python train.py --d_model=256 --balance_loss=0.00304 --init_std_router=0.0137 --positions="rope" --rope_base=10000.0 --qk_norm=false --attn_scale=0.125 --init_std_up=0.0466 --init_std_down=0.0 --lr_mult_qkv=0.4 --decay_shape="linear" --batch_tokens=[65536, 131072] --train_tokens=557600000
Below are experts of layer 5 (counted from 0) of a mixture-of-experts language model. Rows are named down (a neuron's output weights, with its number) and show model dimensions 0-255. Each number is 128 + 32 x the weight over its row's rms, rounded and kept within 0 to 255. Numbers have three digits each.
Before each expert's rows: a language model's description of what the expert responds to; "comes before" lists some tokens at least twice as common just after its tokens as in all text. This comes from a sample of Wikipedia text that the model never trained on. Tokens count by the router's weight.

# expert 11
It responds to: Final pieces of surnames, organization names and titles, plus closing quotes and periods after Inc or F.C, e.g. Jones, -berg, -ić.
comes before: "(", "and ", "was ", "in ", "is ", "="
down0:119056110104167154114119160108110111064143104145142120091123205109159175141109115130093079143174173139173143121128102088178099188074116041081091121146120114119122079069134194229125107154157159178112181127126184139110161188133078153140085144116146108107127134141124115118147136151155103173147143115116116078124166157089105160133138171161162074102057116138040146115183097172179124140101139169118108146141144094151118150157160172125122110142137160165109193128153143135146137140139131149144099188159136121099090114128124135081167126166133139137106069140179145111111162075095142153138134102092122118095170064102157127098141151106111116188144101103098133167158080127106119077130122100182109133143108148084126176145121178137123095077060116144113154118159109148087163126029168
down1:172130108120184131163109153099190148156164156125152140166102139152110130121169099130173133118106154125107120091146117163080135165102103182167196143099205147150112148115140091145142189098185094105103047179116077145180123127103154174085121122085204135124113147107136128154120156147099090138151086102120135143170126140156108125141117128086089108121108193107194141146139123076071170102170146097133132120135110054120155072101119075086030131079128129143142137129178140156128131167097113101109184110126133182182087132115138152137154138140097144137110158094134090134174157141150119110183150124076118100107073160171162139078119182175201119149084147165148108179176134121083137105125105187120151121129070094161151112171107115065145038120101099101125111092108123109186146132099124
down2:130124134150103112125109109180156152140136140132189124085114119107130133133089156146160165158090096177127147143066101120104110123119133141116138117093045111103181129146149098173178150098111084129164114154130140106105131158129199095068229110104135147141115093171097094123127162119121142105114142168172168091079134135106157093125171152114131166158133181083159178095095125163126065108040142116122132094185064126141155116143189142075126102087139141089120137100113210129113160097113143125177166130118147131161052112096152198124108087175129161134159145073127142128089170096053126154167117125151096145149091102101116160141113105120118104110061159128148148154040141094127079115183147065163167070140122121131183103100103094085079104098144169064177144126120142120151123104124169
down3:128128126140113082119150153131141083107115115146143146138166145087185136134049159127161139178103106112126070183101125097143118086107076109182158131073097130142127110107124153065105171144171140138067135116185128116107105060141110136124181071147082204115101090144083113177121142128103153119123091136153089144117132124157192150211128137100135127143122153167141135092156143104177145135102143137129122149102098108095091180122091154096144110147185133141132160126144110039090136140116082214166165141119136136108120093139153051129137086135143097108165076166166087114109073119143106119177116143077164095139110101171140199179087173162120127113133170113161095124098150166085161097136159105211146042143127107154154137153129143104148113164131128144109134084087062123165096065167068
down4:177109044073142168152135086147087149182123153156137105200123095115221115151126137144115131165126177098127143078105170117149129195153132098159184134128068151099133102109047152125044138151184177075183138069099156107139145129121118133119108111147071050123124123106114106085169158101053161142138140167094081077207118160136152161137134141158129091142131102113119101125177154082118133104138129123114144123070142112098100104177110106137089125171078116046174165148166087118113105123121186141103133141158162111153135098125147088134138110160141162108169153188105138118086160121109093122140148176114131106117122180145136143141066150135133166122148115182106153138108130144082100178135146148147148071106124095125061121126139182227071145129119153119136132158089121155100127131160118
down5:181027120178107088148123191101129087111062109176044119201112116104194082137085104176049130138139098150150150126149085070081106088153140163074108184121120174106136195173103126206156139120062097117180070104120177147137100165147111137150146118160107151071125121118138108100127061086111164105120120169091165114139149112154157113102182103153057170173108129104119099086158102133122144105108138154129152132138143100114187097082117152158141124107152145174120057106061122104134135119112094143120112110137142113092119159175142090166082122119166101138109127113110112125163179099142158113134146099105124125115108162174102122099132099144150116092112151115175127144126123178137115079155128129093119085143125160191133139109144078137162124144165105141117165193132102194127198111092093
down6:114087144103162137119097142141190171111132097190124151153060139153140085151100145140087118164139157134088124158171176150134109077098128139077084094140081187182134101102182143120138133131123140137187157062115131097153172162123171123075102190117129170141141116115188176136101092180100135097153097093063100094164154111151107124098121120150078188080159066134030175094133139192133118131081065097121113177139157085097091163123129127102178134142102060121093171122111158115134109111097187084113137153128137128110121127122108112134124056101119108122149136119115165156183133069146169140136166151150111161172129114131166091135102110078144089130101162080150125175105113113131057165082154116095091103094167142110125152080095121117167182114210097140138143148094102130110169129187140
down7:161137160112155070150180155057146152115139143162137135112168125209137123173091101109121095166188144167129189125099112146094183162150192152121146083118116121067178170163140178108096165143170152148094093114056159149151128172116137140129081175145126133184153141146130125140095156170090098186134142060102100090138161067145118155130158130134089125156135159114108143206162133096139163148178123066163104156137187168124101176074176183234108155190092080154129096116167129136170131132123145127202108078137087186105121158081119108099137148088083078121130089129126112140173121182121140096106108100175144186073120124131121121108142159136143124135168089138167122121161135133149134161120141160076097197093128116171096113141095092130102131135094129102115105160164130126149107133110123

# expert 53
It responds to: Words in biography sentences on study and posts, e.g. graduated, professor, BA in, head of the, appointed.
comes before: "in ", "the ", "at ", "University ", "a ", "and "
down10:115081141154081127046103096090105121152122104132171172104161103077108156115120110120122134121130136174113157144112132147126139085097119077087152147074115138126166131179074113119203145112096103145076133134182096213106160157074196087125084063162139100103097146153134124152137098095184151116139146185143105099156140163171126089126101102142158151159121109054165181141153153152146124107106138131159198154129111100124145139186137162101130117167046087134160073195128140163117097131108143117163108190141165123106169139119100072120108078169119096126102099152133187106099183104160114150102143133102122085081065121190105107171116202148159165136129133112132102153129086128193100102072114110163175155107176149092191102082128131120114128145157137109067132158129107071128120132105184
down11:117138163096077131117107182155112124072166155096156153135135106099114162082132094165106135155162139019079095175176105159121084130140109084084153129179102094196121152106166085142165082159096126114169106068150146089143104133125141142145160102110107078212142111159078132114108090123150098138184139136139089096150076145078161088145179150175153136097099152156092092119122060194160110115150096143146154173086103153150101154101128107062158158124092131141102178148094177120112099130143158143089153134093150140164065200092128124092105065022117092125103112184134133143108192102096086098115156065132125145132174157140115108151098146084092120138125119106102137102093148141139127191134157074158156094135127139116202132125131120114141094123164128144106111151099118086147158102135171
down12:130123117095095133140127120140191122228151158143138086163135082117125150166155134115104099105107183167180104111209151078112134146171140104115093106151119159138087152182073133125090124142229120146165159086143153140097120122098077082134078123171111135129105085106146160095087163116104108147085114097181130099088106112093144187199112127157194182108084132115113105077051211128127123127135156105087130104107141167130133119129161112140147160091181118114197104146109081145114150160096117114142133205092095176119060089115109125124175152126119149148114085092111122138129106144167149175127088178118079105158205127156172117079189139109081140125115078153115089161085115104110126115097067129106170127132106119146147140172138154145151134096186163146137122136122069089128150112159162
down13:144105118141097144142154112155165134096085192075072172095140139171189149102144086160170125182130117162177087066133155114116127133128101146167120126149100092112144179172168169171097110147106065154111155129086108089139155129157133093077140135154102067110142129174096114191101095081080116144144147130137133122041159118104141143153155072104125149128141160164194089158108127098128080151165129200111133083163102142103101135123043107149102107070153152082098088129095134109168127071091123113146088122140143102181074160112123071158053191159123141085135118121122142105129115124096143173164062085108037128123124078148141108118143156137189106147093113141081137151128149137130151136184162116158110110139130121112102153082070068144126193115147111086124184168091138127127125178125141
down14:161129111132119139114117128177144126071136130143105111098119152116110115158140127111110123185096097118115152166104167151146176103125165092139179137131150096198178128090143142088134098142255153230147154116124115116180162122131151176114092113114155149069138107126124162105086188101124142090142141186157096141156182088169139076068109166117156125113110159122146205140107146140113101172150143133112143139166111162158106129086094106157150122200144152139112132152131110108125119070155108094119133110104110103140075062166084111135107123136141181184133178086118120139099138116191114099013102064125128125123107153047111119138105115120082078112074153118084139115129138099196134153097111137106148134176059124162142152122128118157119120181141121160099162116134131104121130081116082
down15:099044150110164124120180111132130110237105116172040130135102124083136125165159099138100161140125097125120155151122139134125184126156158138090182107138175139147136113193178104105175160142083141141130103128131133182116112140099080113181094081079141152098115111077187108161128125096086179128097146085128098132135126138150151110139084103121125161132127117160096205135138110170115123178130127125106171112012161116154142124170171129113142148115169080107181133115135081151162136119140187104083155081143121089139120110152150125115108171165111145205118202120166096127181163090125170104160151145080163124177128118155121163188135172189158096179114140111149090108107123129140114123114114099129116108091129085125115107155170079117117181107171094164213090144150140062125113134168102
down16:117110166141072127099142106050104104089121166139110115120103127117177148161109126097152078190153138168115089106156131075118176120163169156150108091088182149103140176114095089186134146170207146197131106135139161094095179127105120161120109123166164130127145109181125098126203118091063156098125096151165155162127116134153170156121161115139093161059102148117062095151139139188115104130146149142147078116123137090054072069156091123108176116113158148100096120164138074111130131151168118166181161132096189170103185166119108143097090110119158060030146124191154141116106124158163133163077134121124124146090139162158121118172140128146109054180111130113155149062142123075092163168129144112124132090148108176099135171062106123103139180145133165128115126129128133142157139108096149
down17:142143132123084121169097124164112119111100185111138082107132151158092130104150131126136035133149103151087088122130113138147137087152109112116039145143143082095146186122101109107135123186107170119109100167123076125130125116164136157169112163179064090125148162124152118087101113137131133077098082126086179160120134122088110166093103179070130119161129134151234138123161151203171114115124239090093083165189160142131108132104099142095181115117149113135155125126156110147138171186103147119121096111122102132140134160110090096123130137150119120065147107148216175144103052112087126156086110153127096131114131116087106131088079170171107187112168154075171115151122129106060126105146158097097127189101167143119089067176154082169094097103091095143170142149074127121148145112144125

# expert 20
It responds to: Pipe separators and cell contents in numeric statistics tables, mostly | between numbers, plus dashes, semicolons and units like kW or N.
comes before: "|", " ", "0 ", "— ", "1 ", "0"
down0:106080097123184116186135118075114121124092149134166161107155162171113105168124000132113123117153118098059122104107166130163112186146143133142139133125107130161124120145133150132141174098191155122168096105117133155137129109178133139110154149111074119119165130061132100151077093194103137160122092151118181131147137158115063138128105125164137068113133126135154104094149147131114148152131145118120129146057102095152139095102105205061016103144138082118134099130069132095149121126061153108137173171097142163130084084147153110154125159141119139106189134148131175183126172095135094127224130100166108095115130132150046130122152126114121158128118108150134140186133142114202111171132104144142104134117202095114131112114112122161165060053119171161124157163098144157102161132078142
down1:111145167140174075175122093172124164225088100141152151117152108143187066130173022146137100124134107106095148106192063111134142152116125110103157178116162145128110101194136091175107165140161117103145129101160134128128145107135186132185177120121127082082090124148026155093111114143121106137072086157125116139205093126051106113106181138189119116163170172135098145143119121146139144062138159134132207131182155086088159100156131082134113115119138121095145101118103112114092170102122167141120123199118098138125155134162149154163103136092084088141133109085162185190107175141103147132116142151104126107106098097141123139085134173108159169148152120118115114141078120157140172204059146122090096118139097116109061121112115148089125118121166108140119143140115092153108087075093140
down2:112116052165077151110163101121164141132136128124098102096159099134081089160145147120148149092157128123097116114160176143135124161104127083122094080148116153130162093141111121118088048145084108041125148128090083109128132117080121139146089156175158135141130092065124130135153129125121104135096091178121122109159151141120120129116125189161180128156126128135086136142159048203155146099113174054118103138172164173211104137126139163082128196160076177125167152109115098153181198091121131162187144161155162112111148176160143100131121099113130120160173135122148126139155152158120151196099090113134180118169174177096182060127116083073161193179163143115148098084120132086121207149124157129100113134152133114137091120101106187116160127135088112170105146115101110093092214089137127
down3:118168125144114112116156093128190069126109131207153089065106172083186124098116127097106119123093061090138155145131093172088109114146055128145141111110092080072194109120112127120148143153132141147152143160085095116122108109102137138191197089183071143169150190150098110083145117154115180146121099146124108141172090131140152140159114059186095135171188152118117096182098123138128132141089142193147131109110119182084133113159116118211169112065127135173100048136151184125123108134083137158107177060141136122118135164135110162082156139148134120111111057090122115066133120127124149107115148110132121121174147144138088148144122093102150060124158103137117075086173221121111141112139133197113185116114122107106123077143155112134129170115118144112175062139137108064123142141141103
down4:121149130118101124077084111151172109088120109072103173169198060164085176081183105125113100124104132072094118120160125105150118171144122135164137172170131158118206112130084142110092125110132186109140141129123134145123157125135112118144170164138085071129130104129156113123186141095163131138167128104165141172178114135158144067149125170168114100212164102167131129093112142119145102082096166165124121134160131128129130105084086098139124140109166153137166079086139108136120087090081153128082138096150099090078119142176137145163097131107145150117116063104099119065161057118104127206168133121145170085223110132173079146105172149106150135161098187117108108128128146180065090186066097120142113164110085127147182071107136132104064150073145108126189110177170178135127133126104144
down5:158085133152160110168093124100081113175128157180130150118138208098086122143139199144163089113130140179048184050065116140135130061148098061138145082147118160130150132138107145092116140127162165171122173128104147074129143151118152117103090107152136130127101138082115135108115135170131112118116078130152120137147143108162070136144142165093080169146087126177136171130120110101123200117105121116153112152138099144113127117097110173094073128190150193130125153090143122181118127095084122118165053118171137097113104133137168151169127151209153167090112135116103139189093150161166112061128142228134103171129063152159137120139100117157129098086107173111129076062124145108086066118122102128133160091108130154138092164109137070164084083094166112112129134132079168149149156158198107
down6:097152091131103156133126074184139192109139074101119147136120124088132109140172129091122114056132133057143148137121154106084106123161143181161168121095123086145109100163149153160136139149170127141123150165106197137143135119134070100152180124119135113152194195098145052173098101137048111105157111130136104101110094170150122128124118094153078109144141131096118132157103142142179159136174172172125121132148118117100171091183063114070171081148114090137103155120174180122151111146142047163102141134122100150156132176131126107195103122152181097093140112105159194053119137149175144129115155152090167163151158145139166148058167109136082184179088108157100164106081163095084087167110137126186156119100140113103182096139161161087132128150079100075162142098140162134195120095143155
down7:185089093129112165144136165147140133136113109115170131147150078153112096171169159128062117144090142056164131065149104201155105098096154108159147112096116138064183105156178124161131157153151147122175126115116118129146153171099129206191150102125113210115109127079168082090120117094107112139118148178099076170058146145107146151091082169133086109164151123094034158189163104137149147131124104114090055144179157162176140070152103082165174085144109094097126173142182153133156117149157147140160131109161139155116091136124167140167167048126116136148130116108122108122111154114182100120104130114127094118120154102156101103124167161102076165130159106111128114128138132090162171139122097121139146081163171166066091131155144110181114126200156108167135095136209140118106178139153099

# expert 62
It responds to: Final pieces of names, titles and capitalized nouns in titles or proper names, such as Spider-Man, The Menu, series, album, Cup, Company.
comes before: ", ", ". ", "-", "'", "\" ", "."
down0:186123162178104164102146144154157089156102127132156109112116147108177072171087097149139153138123130117161101156151164095109118123105113141130136086172151168163108092089159132128153164134143130118124139123091054127115038131126141119092131091109129141121176137130166112159130153135143137087146160115063085124091061141129140135178090159134165177131113092050138159135152102116148129165143210131180084123148123103186109140096171105077116119131126097115026095167081134104133136106128112124132044176158087090111149130160086207096122129145143098083092159124147171162171102131152111027123112141111072150126131092106158119112159198099102136124096109193089068124101149084210183123114142158117178073111112097108154164076119154160124144141179106103136119116096119181089154147135109
down1:146100122088175109147123175103178139152141174119174145122098095152199140139217086081198147144145133090114079105125154176144091135162153136108136165147161168175099156108158162130143104144087143115043154181158114150182116159174134062151084139052140160104157121142140110123119141081143140111189100184157106082109124174120072202143134108126122075135087143065142128158131120136114151088127081171106094102137132096136166088115120107120089098078123085144149128167073157057210095129138145137152166097113133105086093144116116081142113083142165159112159097101081165127073149118081140115134136108141124142139104154089096169137127096086125114123158139149184143113172119184125179082091116130099169081147048107113113151141068129091119128094109133097130163089111160115115078098172093
down2:130144133155114197126103126111139130114160095178158162128125137170167152163124179112126124052144096133115167112166085105158067079082110093163087107153124133162192165115108136146082106173166160118144079180093146091088162091094136126131117131122133147155147109091133127079100142175098091078121145167097147133152124071139128117114130186142155129127137130112138141106110138079101075156087137145126127125163102127125102150054098152096116107098138111151134135179063117099049130149207164064101131085078107102161160158121073067126094174145125100121119132078152105122167120090120095121149161113120130142107184131109104088197117113133173169137142062184137089154157152134116097160117049095130184138102104104204165128113093155092134156091134167081162102067214133148083123117153059
down3:077125096128102168118129139134142181119120086183162159082163140182100145105098070198162085133151057125169094155110119167113164119134115190146111128154120156066186045133119136120065084125135093222143120125114180149109110117120176107114130103155134073159100149068095077070148039071092115137155103129151098120109120115073177127083091156123160138183111159145116190106135100110134113128114104091063147116170064127102073130158138128119109096106169147120152099118178158160111145081150130171133125152183103121108141107111162178124129162109105135073125078068086134124153082163154084107167100142116099149122132136120132150065154100119131137098111128164122136165109071109086169094142093149156162126167185156155105121094090169069122135142173131133139122063165153169140125145148122
down4:083127094134096115109099149155083139156053184149108103119157113100097116150158124116172122108117158146132121100078127143163136142171091053089089116135165161141104130077142101138142137163159093159151069142092128125130175097081094143144173109101134155143120072102130160113149096186146167100125101098196177087124157143102086189171098110135123086122140171089160121152101145178108091121100116133103089068148134176131122111135167132159196201079180056124140093118099139092166084091052100084119134175140092119168091175084099133142139154126208129118110126105178162110110140172139141119075135133117056131107173040081127079203125136160109146159115146105087116131089143143118100106148137132162162057185166130159114080140122100129098156133056124137124141128144117129064133132102115
down5:144084158127033105179132143119154115110143144091127139161130176198104112134129080116140173176146125144073151090153089108073144116085146163160058089068054082117111161163144110130160015100126130082154208110125098091087114145122114141130123143165147176079089129129070082100112126100116108145143121129111113111135213138093176131112138129122133156143122144099117111141162154136099161158140111150098111163122069146153135166070072148137128124168085160121074102133095147188130126091125152094160150155112159141158087161085092065157093126110155126109148081105099150097182178131139130094122106100154140110124210077182088150131145108079091201075107126151132172150149150131113148153117161140160085174110099153166075097137163120129124122103132120144152133196139135110109084183136160
down6:099110073102161101082116122133100142139124154109190135143109125100120198098148148089121119164114118115111146119123166111126174144174126110083149100150200136149093106116152126134177181091063135151092216117124126138161148131120112162132102149101100132150151203097136147208140159103193128108131100104154122159126189144123098072115170129139170080115070180094174117062086144104117146082161150135039135166108150103102170193172112049081118104101086147185179077101137112149126062122100157112091143178156160205120068131153095148153115113073146127153104137168145101150176086189121123096159131129137168115143098156076123097107170156086107066106100119136134079136128155096132125125145139127113139143137043149101116160088148083076105126132166146138132084107152094146121149138142143
down7:117104153109103053125157099102085119120182140144110088118156128163087095071120040133081099098162115151180121142147169124123131145154071123168153134143150186095129101159127137122175139099112073141132149176166159156113153174104097137210103169085123135117144170107138122135154149083107160143109070124144119150180051138152130186212077150091160144095116111086084122137093117198164106155150122143126146166076093111121148104115150076124146184103125118089088101100132135112207212117102080114083088157144174085196163154129184133117152108121172096141145160100175167163143188150174098167136176165163075137130093141134143125176133127121106108129163175143134121078184134120099175123094129096133182118161137115085116125106117130153116148160046108117089142150151088112120109114128135

# expert 42
It responds to: Final word pieces closing names and words, mostly plural s, ing, ed, ers, es, as in Abyss, Daredevil, Normandy, aroused.
comes before: ", ", ". ", "s ", ".", ": ", "\n"
down2:141160130111093144185155156104125108121137129116105130151175133121094065130133126113147135101149170065137109128114093188108115139173140192127101068142140213136129112195103106130141192168120145084111134131110121138102082125177127130105137071130096100127117078152112060096134104175123154124129131137087122133120149053055192101197148128121134167138055153128091135078107161035135127137130155147118133122096152162133113150155172163136146110134213094141089108108115099114104124119080112099160121115095083110066078111117134138181052091110188125118129160120026110135082085065178149161125140139145076132117169156059077119115102151116114163125090114141124158075166151117098098097132115177155142121187117078154104133137116165141157139135114092095151155159128163120114103179154190
down3:142137170125167102137082127171121121092098143133099110084156126187120070175126119173097119142067118148130171069125128154151143161136136122148145166157135102131086149140157066157113136126097101128121163159156190139078100130036120171106204105124192161111126129129142145127118085124133135129151065127179095122142170122131132144112123079152119047149170167156109137157131135129134102126142104114134045113216076082176125073083142148076155144126142120099179168132096111128122224150117118162084073160104112123109127161169096073128164143174185090081112099120135149129106135146124108139121085114078137117129157064098114103125125104147210113084212130114084182158080119181113099139090108090140166106150151063096105122095167117115092138174151084091135132091156115141122112156126178
down4:139126224108107131063195200095069105142095129130145157168206115173104091101142116122126128129139159142098047110107080142141133136115147099178168153147175106175075123151144121130100164177095047092062136148130147109167152122126151105126074075107132138105160157153101143166123101096106164103156126119125129127138079087107128142146090143161140142082126157099153182095099134167108102132157168124080126133102128114167118115148113123126098102089115133094075146115138160075129085120098118144140159138138132126144134113082176151122112084139106148089116142123156147093123147164105097064093091047172130173145122104186132159146151169108108171174086147178088163094140159190149172104133180143059075059112067142159094121124043139153103196097109135173109125134084109143094120138168147
down5:104129120092116163060120140143163144145114135160110087156104106171158174130092112137110107133128131165058130149137138057141146058140081102137107090132192087090113070150110131113135165159113098090114198145146089145133155107092125131166169115143162102107124158129157135100113172134097167138106159067118160169117167113143070164088107119127074149122117162169129126142122141125119117156165099088089058139130137180171101126180138193087090098106084071132170117042128125110083080149136123110152113109096138136215162112110124104087153111163137044112101201135095104159088129133156079068162153167137126169091127094147165107172151226125129122165093122125102107177075141160119135125145131138103203086149082108127149131145168092164178128079141077097137150141153125186169137131095114
down6:126146088174175052171108189150109136134083100106110131140164136121152113123130106105079050060153111090147113102122137143112068150164175126102198158141144185152160182186141128170196076186173169125150116138164150114087153166074132162094135199120136177150139136093073089104119136117119172135159133181105140090106125102130078111098171120137171156166120157157132129093131145151178172131133145108091125151118110126108141131107133095116154152124154098170174125104076191125182107091126164123119148120167086195133081101105134167143116149158138153143124132140168196166142104187097149135083121102156115093114155136176125068198083145091121090089150151091112090144127145148108136211151142068161174144101139066089136092086072143144090105117096144091084142143164132140154092161118130
down7:144183103103057134150102129177135058158101105108151100117109119105145113126166136114154131158144125139090179123129102156119154163140157062147129123122135129139146177139154151126131127114172116119183127090129149102081109104140181139126170167120100178144138125110178133153093173082098191108052110092121108151135104167063147154146136179120134159121066145152134133142192139137147152086096165076116159098045094142119079130141137140076200085110155127128151130103067099077136098162128071109111095090137064117151167124178144130127099072071068160110172109112107141193092153138132141130150168121132071165130154087093114136111134061124138112168197123184130132178138088061056129124177129158100180125115114106115170148113159097158171091166138106121060187098090083153122074128132122
down8:110139138150126123145148198217108131108094126187099118165105171139151124166142130138092137119108050132164140102142101169105075082108174098131146105117103056112109137142091132154124064115069121077099095159089126208088189137162129106081175145144127045115125151179100135153137063070128079126152124155142178140114164156124139145133075097084182129106122146089169117128147093078176104054131124178145143127127152106125092187139121153099111116108137177141122139124162117162119110171123108146113155109140104075177152175126111119096151174100135091103128144100116055117102158123107100145126136163129123126078129124138137100133101051105194099146110096107081181155135144027142168194128167141133129143193096091106174099133198109111148094128118154159148146148151091148121168148141091
down9:080101126093153112097146083137097165133102118141129144089077106151123094151150090159128070129107116163168107161144215132127137173132109096113154150133068115135125119116128129152078187092088111140111072143177113103117121161113148157120131105176149183072128131148132164116135131197164163074180097170155208158119122146117168090139085117086183152142181103106081153172144077144117173066110155163075115085134135097160113167087089158136128123143145174201151122158063127079104147169131178141133165113086128092134128096193097149188088112181171076160089131111146171146131081168134071127127133122154073110118149159146104102148103132158151144115146103146107128056139093112144123133087149113136136111114196075156078123115117144126152070216124199177135115129159117171117129077138103

# expert 21
It responds to: The pipe separator between wiki table cells, especially in header rows like Date | Tournament, plus Preceded/Succeeded and markdown divider rows.
comes before: " ", "— ", "1", "1 ", "Date ", "Votes "
down0:130044032181146144104134056160166172111122150136092069115088111121171123150149156116151143138155162121113102147138157115107112116130117147123121104130071150107149121094120136070114138114082082157158101142104132163099144162182104123126118104174161135173113122105143097162113115064138125172097149133139156078127130123108073083056126092137096196121118137103178162111152132147134042159122127114148134164150202097164144171194146091137107120113090111168135151142111137104130132107108047128103166163128082100110142180047134070203046133104155168167119126130160105105177102129157152182148125093131212138139134096118123084112169139128186160128169085138091164108147104117145095142132120169077090178129100122128143135107114131132192076124170098175151117138146104156096139088139192
down1:076134113137122107112127146161221099172125179117148171132144134118121163133055118178099149139170107138169090106102127177129126154145097120156140080148156132069128097119177052138100152054205099168140106098135101122125136118114118086117161117125129127172101168135121174203119079095118174144085111143098105104138145148165153103147178160083122100116077115124125113125153117116125095133130126187141110083090173128036115061155104093111145145114150126161119115114115148182116148117140147144157143135096102144212177148153148167110098098121178205143128114153125141137088140163054133140121105107162150098153124068059143108170165119163143128119139186157140119125119137174106108077130065134175136211095103144129129125088113150095106185107139198083141133144092107208175071112147142
down2:137143070098150078159151157075141085116105061127096088161106185148088175139079113098104182137130106166044124104138073141160130093126120113152147131026133107149107163187051160170157088123156128088156150140122160133164188114065142114144212142142158147157088126180126143084099099067092070155020137146145101127112164124091169197113139147111117167085101128149117108153130102103139136123168088157106103132126113122124092161156113074139081122091119158095170104109123101157064050142177122147155132147142127140137156135104127127149148160113200158134140116157146084146132144081154111141112163136141234149132120091133126105150116127120105101067146109129102124118123070089138120132117093209130187131110115137101131111144131107090139157093124106105123099118154113152088158105084116
down3:118121148163129102099085120125092103111140175073109160171137140133158085093095076151135150127194085123040104143164116130117085094107121087200138145161192139179103121114130137121085143088133144105147105158160135131130085107111157116169160087159117110156146077079182111136126121131160118140116058135172120054137142100082119165066128072119094094156108143132122108139175116116133169163091123117104183229087128128152138128099123086100114178157145116148125072112083134106127108173094119152211113117079128138107151102177116145100161112112104116140134166174077190109115172095148120160120118161157091092178123137122112170080159121072085133172187144144176113144078172100066133106096156141149084154089110093113118122137146086158142139106130107136174138142044142155182050130075145
down4:136108087068189175097117167178125124142155111180114142143130208158084178125121152125094122071095165147110161108143104141166129125131091102152164093136193126097146098093097149148122106165111132126101126130109110128099143094092120116130128128142043124172060117028125166166130120120151116162185154120086197165106164133153124128160075124135134135114127178124127159184082121190146082143107134215169076158172127110114155131065152113144092111141151075124155155115148180149107097095119113143107124154117134157146185140097086145147130141157161187111133145060129174099086102148113156148125124157094057194130148137158113129139084180133164212107130141124096155065110175093132142171139112107116186112117114082167097149053140086095147146118066123140155136121108107072149138163156096
down5:117149163083119086100105122101112119129151067086059107160105155177078156139084119109200138064162180130147133161138161176213101177098139105137134153107157100193138125092088096160153162104062097065099150128169154111100071144086165150153151073137180213144133106112152096125110076120125134103160190115097079066084159176097147114132122095141060066131146143128150186138080125117118111142153175097122141144084116107195176128143123130107160175194104117111175152086149143157103193156105155141135168150097140182142151131129094128123122114114144147117083131114122134107134145129104143084189093101097135125107106097103113110134088095109121108111075131177113138141150107178135068135126110047151159144170081119173099135145138082147107147098162130120158141095123174101109155087161168
down6:132100146158121138099097174131079118113091100176088134095169115125127126144088130115090210129154132112156169132127099087143123112120131122146144148146106117200094083088080165161183162099119174099159166111138150083137119087112121148096175185128113134158137116092123121097117103090092076114115167187113082205152092114121104170127121137125179107127113154142062103104060050099200088175098121117141143103157139121131161145145135153152169127162136141137048103140095115094123078117115144064139170147117152102128112150142091095124194115186080171068208104135103086105110190132134127147102195135132148116123135112159123111154134108143146184127096098144092163103130099075125045128099031034108098116172134101154109145132167073140135092124124105115127119183107162142111133167155124
down7:164131145131113138181170135184200164123141123120118151129195147109132143138164085159109104157091172122117153207086170163104135131114082174136164121142152129125140150079162171183163100108073091042156116128088088114095098121111068246130107107132162105093137112127112110120113097161112142186140148142156149118121146130115155110121120214109148046150212098084144083122116075148110162079146128180150138107127209100142087094161158089106176137158107167136107178090137095141103125063133108137084144140158158146116150115080134154113082128190095094162110176123148138096094114155140233104091147139141175112156132132042133130123129150127135142143135199148130109137114093096157084165134154151134106156100086115132156092130142109151066111108131146149089109117116094119133135124153118